config.toml
n_layer = 8
d_model = 224
n_experts = 16
experts_per_token = 4
d_expert = 128
d_shared_expert = 0
activation = "relu"
moe_layers = [0, 1, 2, 3, 4, 5, 6, 7]
router_score = "softmax"
normalize_top_k = false
routed_scale = 2.0
balance_loss = 0.00966
balance_bias = false
init_std_router = 0.0283
lr_router = 0.00132
vocab_size = 2048
norm = "rmsnorm"
norm_eps = 1e-05
tie_embeddings = true
optimizer = "adamw"
lr = 0.00259
beta1 = 0.95
beta2 = 0.95
grad_clip = 2.0
batch_tokens = [131072, 262144, 524288, 1048576]
seq_len = 2048
train_tokens = 884100000
steps = 1886
dataset = "wikipedia_en"
Below are experts of layer 5 (counted from 0) of a mixture-of-experts language model. Rows are named router (the router's row for the expert), up (a neuron's input weights, with its number), down (a neuron's output weights, with its number) and show model dimensions 0-223. Each number is 128 + 32 x the weight over its row's rms, rounded and kept within 0 to 255.
After each expert's rows: "mostly gets" lists some tokens that are sent to it at least half of the time; "comes before" lists some tokens at least twice as common just after its tokens as in all text. This comes from a sample of Wikipedia text that the model never trained on. Tokens count by the router's weight.

# expert 6
router [125 172  77 137 182 182 121 130 111 152 148 131 159 113  87 133 141 187 164  93 115  66 134 138  89 150 183 183 143  68 150  86  86  94  73 165 139 147 161 158 106 106  84 192 127  58 188 165 127  68 169 146 136 143 132 144 174 158 157  74  98 158 140 117 137 170 132  84 127 177 189 145 207 108 118 177 128  71 129 115  87 118 131 160 137 136 159 151 134 140 142 145 121 124 186 151  88 183 154 114  65 137 156  80  94 150  93 132 157 132 145 141  98 126 113 186 101 135  85 143  99 140 162  95 202 157 150 163 165  77 155 159 124 151  93 132 122 158 133 143 135 126 144  77 117 129 142  99 128 168 132 173  70 126 126  94  66 160 126 144 157 161 156 104 111  97  88 157 112 189 108 112  99  94 158 112 116 164 172 141 124 167 174 155 152 155 140 103 128 123 158 138 143  95 132 102 140 140 153 126 170 175  83 165 132 130 152 166  87  90 124  63 118  81 126 185  81 157 144 117 104 138 142 158]
up76 [125 149  94 147 130 117 130 145 164 124 118  68 106 183  80  68  61 201 126 160 175  92 124 123 218 141 103  57 141 131  62 124  92  67 151  84 109 102 148 109 148  89 113 106 168 166 145 162 112 161 112 129 141 155  74  77 111 126 155 119 151  56 147 105 175 122  81 148  89 111 110 201  99  75 117 109 125 163 167  84 174 165 112 149  94 138  80 105  95  82 105  99 183  79 168 135 110 160 130  98 149 111 119  38 166 141 106 159 189  77 178 128  94 130  89 113 116 125  84 147 127 121 149 126  99 162 105  95 141 158 158 108 141 118 153  90 144 142 140 135 172 132 140 138 113 133 198 132 197 108 178 176 119 146 128 167 130 113 136 177 162 105 118 100 116 103 107 144 166 122  80 112 158 143 132  88 118 176 130  93  97 123 116 131 184  95 160 141 135 104 216  97  82 142 144 130 110 145 161 127 103 118 153 111 139  99 131 117 135 100  97 111 125 140 117 119 157 142 127 141  69 137 110  83]
down76 [155 122 189 191 113 154 154 138 183  79 158 159 149 148 111 145  93 150  80 160  76 123 122  68 104 165 109 103 169 111 172 157  69 154 129 119 153 111 133 132  68 134 129  79 153 200 135  94 184  90  86  50  70 135 157  78  73  62 124 116 134 121 117 117 125  93  90 121 100 130 164 133 130 113 174 137 119 144 143 122 186 162 124 123 133  98 145 147 150  92 127 153 178  92 140 211  97 126 150 181 197 150 171 112 109  99 135  62 146 201 166 140  73 169 145 121 161  94 214 101 150 107 153 100  85  99  78 119  94 124 144 149  87 116  99 100 115 126 142 100 133 120 113 120 145 102 142  90 157 116 134 123 146 129  84  47 166 194  95 170 135 134 180 159 137  87 147 129 181 114 109 154 140  99 123 134  90 119 167 153 146 145 111 115 130  69 145 103  96 151 122 131 117 159 110 115 106 120 141 130 159 116 126 117 144  86 140 141 148 124 133  87 106  99 173 161 101 104 161 152 100 151  65 156]
mostly gets: "F", " United", " J", " D", " N", "V"
comes before: " |", "A", "al", ";", "R", "S"

# expert 2
router [104 167 103 159 128 126  74 109 105  80 102 182 108 178 129 148  88  89  71 138 126 126 177 121 123  98  88  75 113 129 129 106 104  60 193  94 199 103 126 147 128 119 216 123 139 198 133 130 158 204 145 132  85 145  89  65  78 121 150  95 135 146  91 158 122 104  95 167 106 166 129  95 168  81 113  93  96 184  93 168 140  75  93 104 104 131  72 119 135 163 144 177 175  57 131 132 153 111 157  58 149 199 106 153 110 109 127 134 152  86 115 124 116  99 136 112 139 191 208 114 128 102 100 137 176 111 140  92  79  99 118 133  95 112 133 132  83  81 158 167 173 110 187 108  88 116  91 107 157 155 129  99 151 162 131 121 117 202 142 147 124 110 133 119  93 110  94 127  80  99 167 113 108 115 119 108 156 137 136 138 133 119 122 102 134 140 156 125 131 160  92 121 139 120 126  96 110 123 199 163 123 140 155  98 120 120 111  77  78  87 123  66 144  86 123  93 129 141 138 110  65 136 142 133]
up7 [137 101 165 120  94 140 128 172 137 137 133 107 109 145 226 137  67 122  97 124 153 108 111 131 189 143 196 100 130 201  93 150 163  71 129 132  64 156 124  91 129 125  46  57  91 179 186 134 115 117  77  86 125 115 117 153 106 102 101  98 110  92  85 110  90 101 131 120 111 154 133 116 142 171 104 123 147 101 159  57 199 154  95  86 147 156 105 162 118  80 158 132 145 183 143  89 136 132 157  89  78 115 101 134 131 118 149 149 132  84  48 134 129 135 113 151 141 163 126 126 127 150 102  95 121 129 117 133 118 122 148 152 166  97 141 156 153 135  98  94  64 192 129 130 119  87  85 131 117 136 154 123 149 162 109 149 179 152 125  76 115 104  90 143 171 155 117 177 171 143 151 191 126 162 139 156  82 158 124 135 144 104 122 109  66 137 135 148 214 128  73  63  76 117 123 126 156 154  85 112  61 126 157 144 100 138 163 150 144 183 155 160 154 113 129 142 111  92  86 139 112 151 105  83]
down7 [ 87 165  80  94 135  99 138 123  62 141  96 185 129 182 116 126 140 113 174  92 150 169 153 111 138 114 171 112  89  78 124 143 162 118 134 129  73 116 176 146 161 125 104 109 147 143 194 127 118 147 103 124 109 111  86 157  59  75 107 122  86 142 116 128 150 125  93 125 133 137 151  83 143 158 166 114 168  89 162 117 158 134 133 104 192 102 116 191  73  77 119 213 125 140 127  86 146 104  65 107 169 124 192 134 127 165 152 125 113 106  50 164 157 184  91 144 177  75 153  98  56 139 162  94 145 118 122 190 109 194 123 136  87 146 133 162 124 132  73  71 126 111 127 128 128 176 130 167 117 125 119 129 170  89 138 103 162 137 162 126 154 154 166 156 122  95 164 115 168 138  99 160  82 164  55 124 103  98 109 117  92 131 161 161 124 124  61 153  74 123 162 175 147 168 153 120  97 138  78 100 178 128 143 109 101 119  73 115 114 109 131 111  90 122 157  84  89 118 117  68 152 137 136 136]
mostly gets: "%", "ical", "ation", " ==", "ition", "ations"
comes before: "\n", " of", " The", " and", "ation", "al"

# expert 10
router [159 125  80  93 111 172  88  87 114 121 120 137  82 132 107 160 158 106 108 182 124 101 144 107  88  82 173 115 134 133 151 123 135 165 133 101  76 107 109 153 169 152 133 155 109 188 103 150 120 106  89  75 138 145  70  84  96  63 129 157 118 177 100 161 132 123 197 125 104 167 140 139 146 116 159 121 172 133 106 118 112 149 117  92 106 137 139  95 152 139 120  93 145 132  82  97 121 100 104 150 166 153 109 159  91 105 140 132 107 144 117 133 100 120 120  88 110 100 144 152 149 146 146 181  88  81 115 116 202 163 128 125  51  90 100 113 100  89 106 137 198 119 164 110 135 152 151 102 145 132 116 109 171 162 154 118 180 161 123 143 138 171 164 205 145 165 193 148  90 104 123 169 138 173 137  92 100 113 215  69 111 161 131 154 105 125 148 207 152 112 106  76 128 169  48 152 148 102 176 143  89 118 145 111  62 118  97 151  89  39 134 159 117 137 133 138 165 147 150 131  34 128 122 156]
up7 [105 165  83 117  59  79 157 168 189 161 116 102 150 149  63  96 121 178 181  90 122 109 109 133 117  94 134 100 173  70  60 119 131 127 115 138 119 105  77 173 137 126 104 131 158 143 119 116 154 117 132 150 176 168 138 110 132 116 144 112 156  96 175 116 167 162 127 113 137 159 136 144 118 164  97 164 127  55 169 133 159  71 131 117 146 116 124 153 139  39 148  73 120 130 119 144 183  95  93 195 175 135 174 174 168 172 176 165 118 122 174  97 115 135 138 119 113  99  95 184  86 167 112 147  92 165 100 124 163 135 111 124 163 114 127 134 106 174 146 164 165 132 130  79 120 127 114 133 203 194 161 190 137 171 169 139 131 122 109 139 148 153 182 120 115 149 150 140 159  98  83  94 105 114  89 182 131 100  85 158  93 112 177 103 138 151 117 158 116 185 157 174  80 117  86 137 121 101 151 145 152 142 116  98 164 124  61 137 179 123 162 139 113 157 110 188 141 151 122 145  91 150 207 100]
down7 [168 154 155 171 138  87 154 103 129 145 137  90 115 137 129  81 118 152 152 113 132 118 108 148 112 106 151  89 112 126 156 111 192 120 133 177 137 134  93 191 138  96 127 161 121 188 134 126 201 149 154  86 120 130 209 147 172 173  71 102 135  84 152 168 167  64 146 185 110  96 152 187  61  94 142 166 173 138 100  97 142  97  85 118 174  40 108 140 110 115 173 174 102 107 151 124 166 116 140 107 187 121 116 107 125 148 157  95 126 110  70  99 121 117 156  77 141 123  77 145 145 179 113 115 143 175 108  46  93 129 151 107 186  83 101  88 167 150 134 145 132 108 124 100 124 134 166  76 164  86 113 128 112 157 104 139  91 105 121 116 130 129 136 143 167 155 105  72 165  89 161 101 118 139 181 106  97 106  82 142 133 145 204 151 138  75  97 129 150 107 118 111 182  92 137 155  79  71 112 115 123  68 111 121 164 127 123 150 145 149 190 181 167 153 122 142 158 149 132 104  89 148 172 139]
mostly gets: " is", " was", " were", " which", " had", " are"
comes before: " the", " a", " to", "ed", " in", " by"

# expert 11
router [158 145 138 138 118 125 114 162 175 185 123  92 101  99 114 111 140 145  83 186 144 101 110  94 147 147 122 126 129 130  75 146 143 161  61 161  94 136 144 102  92 101 135 105 191 137  80 126 167 121 119  80 162 117 153  82 150  92  96 182 139 127 105 160 155  97 101 175  81  95 147 152 110 170 188 102 153  97 164  68 170  88  86 126 167 126 116 140 184  99 144  96 197 160 153 141 133  99  59  83 124 125 155 159 151 102  78  51  99 147 126 153 160  59  85 110 146 101 135  78  99 180  90 104 105 127 115 109 111 115 130 164 171 176 144 134  76 135  63 117 138 164 131 165 154 120 143  97 167 110 103 107 146 128  85 107 114 135 130  96 163 159  83  90  92 109 180 127 172 177  98 170 145  94 102 107 102 106 137 109 162 146 122 150  79 138  53 139  67 147 108 153 114 118 104 200 147 162  82  92 108 126  98 105 112 134 102 177 197 109  82 150  86 156 101 151  98 140 131 132  89 134  99 124]
up7 [138 164 117 127  72  84 141 173 127 145 163 101 124 140  48  92  64 136 155 132 146 142 148 113 151 153 100 232  99 113  96 122  94 108  97 154 110 134 148 189 148 118 112 127 161 102 160 114  80  82 151 144 139 191 101 124 145  81 143 100 135 183 103 119 100 108 142 165 137 100 134  88  90 170 114 159 119 157 141 150 203 119 115 143 119  82 148 130  76 120 128  92  94  63  67 118 146 163 149 153  56 130  93 130 119 110  99  70  87 131 140 145 106 129 162 125 153 117 181 128 132  79 142 201  91 137 139 207 133 179 153 122 131 165 114 116 163 156  52 118 158 129 121 106 125 180  75 164 172 120 175 157 146 142 113  90 124 153 143  59  48 141 131 132 102 161 148 113 126  96 170 128 158  98 110 144 177 123 165  45 120 103 112  86 156  89 119 160  99 113 103  89 129 140 157  99 131  99 207 126 102 119 139  92 101 122 141 114 101 140  98 116 144 104 103 152 144 127  86 115 108 162 104  81]
down7 [111 145 140 119 157  99 165 172 135 133 116 122  83 106 144 121 126 143 143 133 105 156 152 172 104  72  78 109 160 166 124 143 184 103 114 172 151 106 148 175 112 196  83 141 101  98 160 171 120 139 156 179  92 147  97 169 108 126 121  91  84 147 116 134 108 115 154 131  76 155 180 129 121 134 151  43  74  71 146 167 129  44 110 153 145 125 155 112 129 195 139 126  73 114 135 125 193 170 109 137  59 128 176  67 117 146 122 130 108 149 134 105 148 120  96 146 107 100 172 100 166 130 156 130  85  78 108 130 159 137  90 140  84 130 161  82 146 110  83 134  81 162 102 126 110 153 107 155 102 100 171 231 168 106 114 116 158 108 149 105 116  74 149 169 144  92  77 117 159 148 113 154 132 100 169 117 115 130 107 147 132  97  96 121  89 148 107 146  84 126 112 114 103 151 125 139  84 122 113  82 122 159 102 161  61 135 107 103 112 115 103  78  52 146 189 214 126 147 134  80  94 127 198 148]
mostly gets: " with", " by", " on", " at", "\n", " for"
comes before: " the", "-", "|", " a", " 19", " S"

# expert 15
router [134 157 101 155 132  83  73 194  67 149  81  99 157 182 123 106 134 124 112 133  62 152 147 116 141 103 104 102 111 117 115 108 114  41 122 112 126  98 119 122 139 102 151 123  81 114 143 143 156  90 132 142 137 139 149 145 146 117 117 157 124  77  43 149 139 117 132 104 146 136 175 160 146 113  79 125  62 139 116 146 120 124 122 125 106 140 123 146 108 205  89 146 136 133 174 112 191 126  83  90 137 185 121  91  80 135  81 131 162  91  89 100  77  82 134 167 146 188 109  99 145 137 113  97 151 181 212 111  71  54 152 112 111 130 121 117 181 153 147  89 118 180 163 121 113 190 125  47 143 132 105 127  98 110 107 124 120 104 187 192 122  97 142  88 120  81 104 181 109 188 149  80 139  99 131 108 173 155 141 112 153 137 171 131 155 110  66 113 170  85 113 162 114 147 171 177 135 132 133 122 107 160 109 159 143 100 120 117 103 142 147  65 158  66  92 180 130 124 181 139 119 146 141 141]
up6 [104 145 146 151 147 169 151  73 138 112 136 212 137  96 148  98 152 119 132  89  78 165 112 120 132 110  92 137  79 131 117 138  93 167 141 115 148 156  97 135 145  93  67 139 126 143 159 116 115 128 114 209 124 112 132  84 212 172  96 137 170  94 135 147 125 130  99 112  97 115 150 222 118  77 120 119 130 156 159 111  91 189 138  87 106 134 118 117  97 146 101 180 156  97 134  55 166 102 109 193 157 154  88 132 129 131 109 140 121  99  60 183 130 130  81 141 116 174 138 117 104  97 156 134 103 117 164 160 132 176 104 118  88 106 120 126 170 126  99 123 144 134  81 129  96 135 163  71  96 130 117  95 117 126 135 161 162 135 208 140 167  88 123 111 127  96 167 128 111 103 194 113  84 115  64 103 119 163 116 109 108 102 144 158  64 166 133 167 241  64 103 127 125 112 183 105 103 130 145 141 128  31 109 144 109 169 103 157 142  70 147 124 108 160 127 111 150 185 116 120 119 128 126 122]
down6 [128  80 123 125 150  93  96 168 122 174 122  81 125 145 112 170 101 159 137 162 168 131  91 145 118 104 112 124 138 125 112 138 162 169 126 167  92 154 198 129 133  83 113  97 119  61 108 127 104 117 110 134 220  99 168 114 181 130 153 129 126 112 157  88 161 187  69 132 127 101 142 154  59 121 173 108  52  95 174 168 220  96 102  95 128 207 115 114  85  98 150 113 133  95 174 186 109 125 198 166 146 170 154  96 143  99 102 128 119 166 163 122 117  98  96 143 155 133  93 132 125 103 112 162 145 166 124 135 146 139 177 106 221 135 189 117 141 136 100 108  77  66 166 103 191  81  68 125 141 135 177 109 111 109 108 118 110 162 127 177 135 150 155 120  84 107 142  95 125 139 140 110 137 150 118  95 170  87 136 135 118 133 118 127 167 108 131 137 106 169 121 200 128 158  82 167 131 114 111 104 183  84 155  95 183 142 130 127 136  95 135 118 111 103 115 111 174 122  87 131 146 118  59 105]
mostly gets: " John", " States", " University", " York", " Championship", "ia"
comes before: ",", " |", " (", "'", " and", ")"

# expert 5
router [103 140  62 126  82 142 154 143  91  85 136 108 104 123 122 132 112 106  96 149 123 176  93 140 150 133 123 115 100 160 124 151 144 130 114  67 169 146 108  57 186 139 108 110 102  77 100  97  92 175 128 113 128 127 136 110  81 152  80 111 117 143 136 154  88 139 209 172 101 105 166  84 140 123 120 121 170 141 165 148  91 169 128  69  79  94 144 102  91 167 174 153 150  24 109 111 108 135  96 144 121 203  91 112 150 108 135 152 113 138 121 203 138  76  96 138 163 156 134 166 126 122 105 129 104  81 104 123 142  80 130 115 115 114 119 125 101  74 178 131 100  66 164 110 125  97  98  66 163  49  90 109 200  70 160 114 148 135 180  91  79 121 154  90 120 143 126 145  94 100 129 155 112 162 132 114 197 122 126 171  87 147 142  87 135 156 106 103 109 155 137 151 163 174 161 120 117 127 145 101 114 117 151  97 102  70 152 126  73 171 160 146 192 106 168 117 120 148 159 118  73  87 113 164]
up7 [119 104 201  86 189 106  95 160 137 102 163  58  80 206  99 173 142 138 189 121  98 171  72  95 105 172 167 124  93 222 124 151 123 151 168 118  44 169 142 140  65 111 129 149 134 137 104 130 105 111 117 149 121 116 177  95 137 157 114 163 117 134 101 137 109 133 111 139  45 140 150 164 128 200 168  98 159 147  88 147 138 160  97 165  89 148 162  87 174 102 130 145  96 123 135 149 117  75 157 153 151 116  50 148 144 141 130 140 136 169 160  80 123 136 136 141 131 159 147 143 145 143  66 159 115 136  99 143 135 139 114  79 215 126 141 105 150 114 120 125 137 113 100 124 117 145 185 167 133 142 165 135 109 127  87  73 164 130 148 147 174  80 167 127 140 128 121 141 169 163 133 191 110  84 136 145 158 103 164  56  84 125 118 175 119 164 155 146 171 103 103 114  70 140 161 158 138 121 119 163 114  85 103  80 156 123 121 125  85 106 173 112 158 101 152 112 134  89 122 130  58 132 111 136]
down7 [ 60  97 140 120 122 104  91 134  92 152 143 140 105 142 109 161 142 143 148 126 132 150 118 181 100 127  70 128 121 131  83 151 152 149 126  86 160 108 186 142 166 140 121 133 131  50 146 131 155 129 164 163  89 123 152  50 145  84 171 164 152 135 148  64 118 144 131  78 205 141 178 102 155 102 125 142  59 101 128 146 103 155 111 118 119 118 110 151 190 140 107 108 129 116 129  88 143 112 115 196 131 122 117 133 115 113 181 171 113 137 171  88 124 114 179 113 113  88  97 156 134 119  62 111 109 113 134 126  89 151 171 108 107 130 162 128 148  80 136 113 100 180 101  99 114  97 106 171 148 125  93 104  29 134  89 120  70 131  77 195 126 110 104 151 106  57 107 118 125 129 136 163 213 144 153  93 178 181  98 161 154 132 173 144 129  89  64 198 148 131 156 100 175  95 142 122  90 126 107 178 136  62 139 139 107 150  73 157  77 127 143 117 145 171 112 114 142 189 104 132 102 168 100 103]
mostly gets: "ated", " it", "able", "ition", " first", "ted"
comes before: "s", " of", "ed", " to", "ly", ":"

# expert 9
router [112 162 107 127 126 143  91 157 102 169  93 169  67 143 146 111  82  69  90 128  90 122 140 162 124 164 121 107 155 169 151 127 153  78 182 137 105 147 125 118 120 189 151 116  78 167 123 135 149 164 142 142 133 132 126 113  87  69 102 162 109  85  75 205  92 145  87 160 129 165 144 124 133  99 167  82  88 165 152 160 150 134  95 102 111 162 143 111 127 143  62 196 119  99  99 112 161 142  60 140 141 104 128 198 132 134  59 126 153 100 174 162 128 157 162 130 135 162 114 137 171 103  97 111  91 174 127  92  97 114  96 157 117 150  90 101 167  69 119 155 186 149 163 102  93 101 180 137 150  74 148  81 168  97 137 164 106 143 150 165  86 106 155 162 153 135 100 109  49 118 161  76 118 150  85 136 175 195  83 176 165 102 130 167 123  91  94 153 145 114 136 128 113 149 166 102 129  88 120 172  83 161 136  88 110 150 144 102 131 130 134  65 105  90  81 103 136 124 187 148  87 105 125 167]
up7 [124  76 125 129 131 180 150 170 128  80 131 120  42 150 158  95 139 103 154 147 141 108 100 102 122 112 119  86 115  75 104 138 123 124 126 111 154 146 119 111 189 100 112  81 114 142 135 125 169 134 114 102 161 155 182 114 161 139 128 152 120 135 167 137 125  64 129 108 139 155  98 154 174  80 128 145 120 125  82 102 166 161 152 175 125 141 104  58 198 167 133 166  99 155 174 124 144 118  77 119 130 156 101 121 132 139  51 145 112 132  92  94 137 126 189 110  93 110 102 170 115 125 154 184 122  46  96 143 165 121 153 106 188 148 163 121 127 126 107  85 223 163 128 176 168  99 107 121 118 119 139 161 180 183 105 124  99 117  78  91 221  84 129 140 166 152 139 148 166 127 106 147 154 132 123 107 133 167 109 208  42 187 135 146 184 140 127 184 119 168 121  85  97 132 115 172 150 115 127 119 157 132 115 181  98 164 118 111 109  85 134 183 135  91 155 160 151 135 144 169  69 127 130 121]
down7 [131 107 161 147 132 170 141  96  63 129 108 102 149 161  99 144 163 124 143 124 121 167  75 102 119  76 140 105 143 116 192 153 174 132  96 140 119 165 104 111 176 155 148 102 125 143  87 132  60 139 104 124 120 110  77 167 198 199 115 163 115 126  49 121 168 194 171 158 159 154 111 121  97 116  86 109 131 121 136 101 138 147 106 132  54 111 192 141 101 134 123 106  36 164 129 143 136 131 108  64 116 111  76 166 143 123 143 134 154 175 158 155  63 138  90 135 149 194 102 126 100 166  80 103 161 110 110  70 134 110 125 103 108 132 138 103 160  99 130 151 133 160 100 162 140 159  68 132 159 137  95 152 133  73  92 134 133 123 185 103 142  83 101 166 147 106 144 192 126 160 130 142 158 142 167  97 148 105 164 116 116 178 151 115 143 184  98 141 161  95 158 135  73 123 104  87  65 177  95 108  91 128 120 128  86 101 159 146 114  76  71  80 146 184  99  98 100 179 120 108 173 122 140 145]
mostly gets: " years", " place", "ations", "ship", " time", " film"
comes before: ",", ".", " of", ":", " and", " in"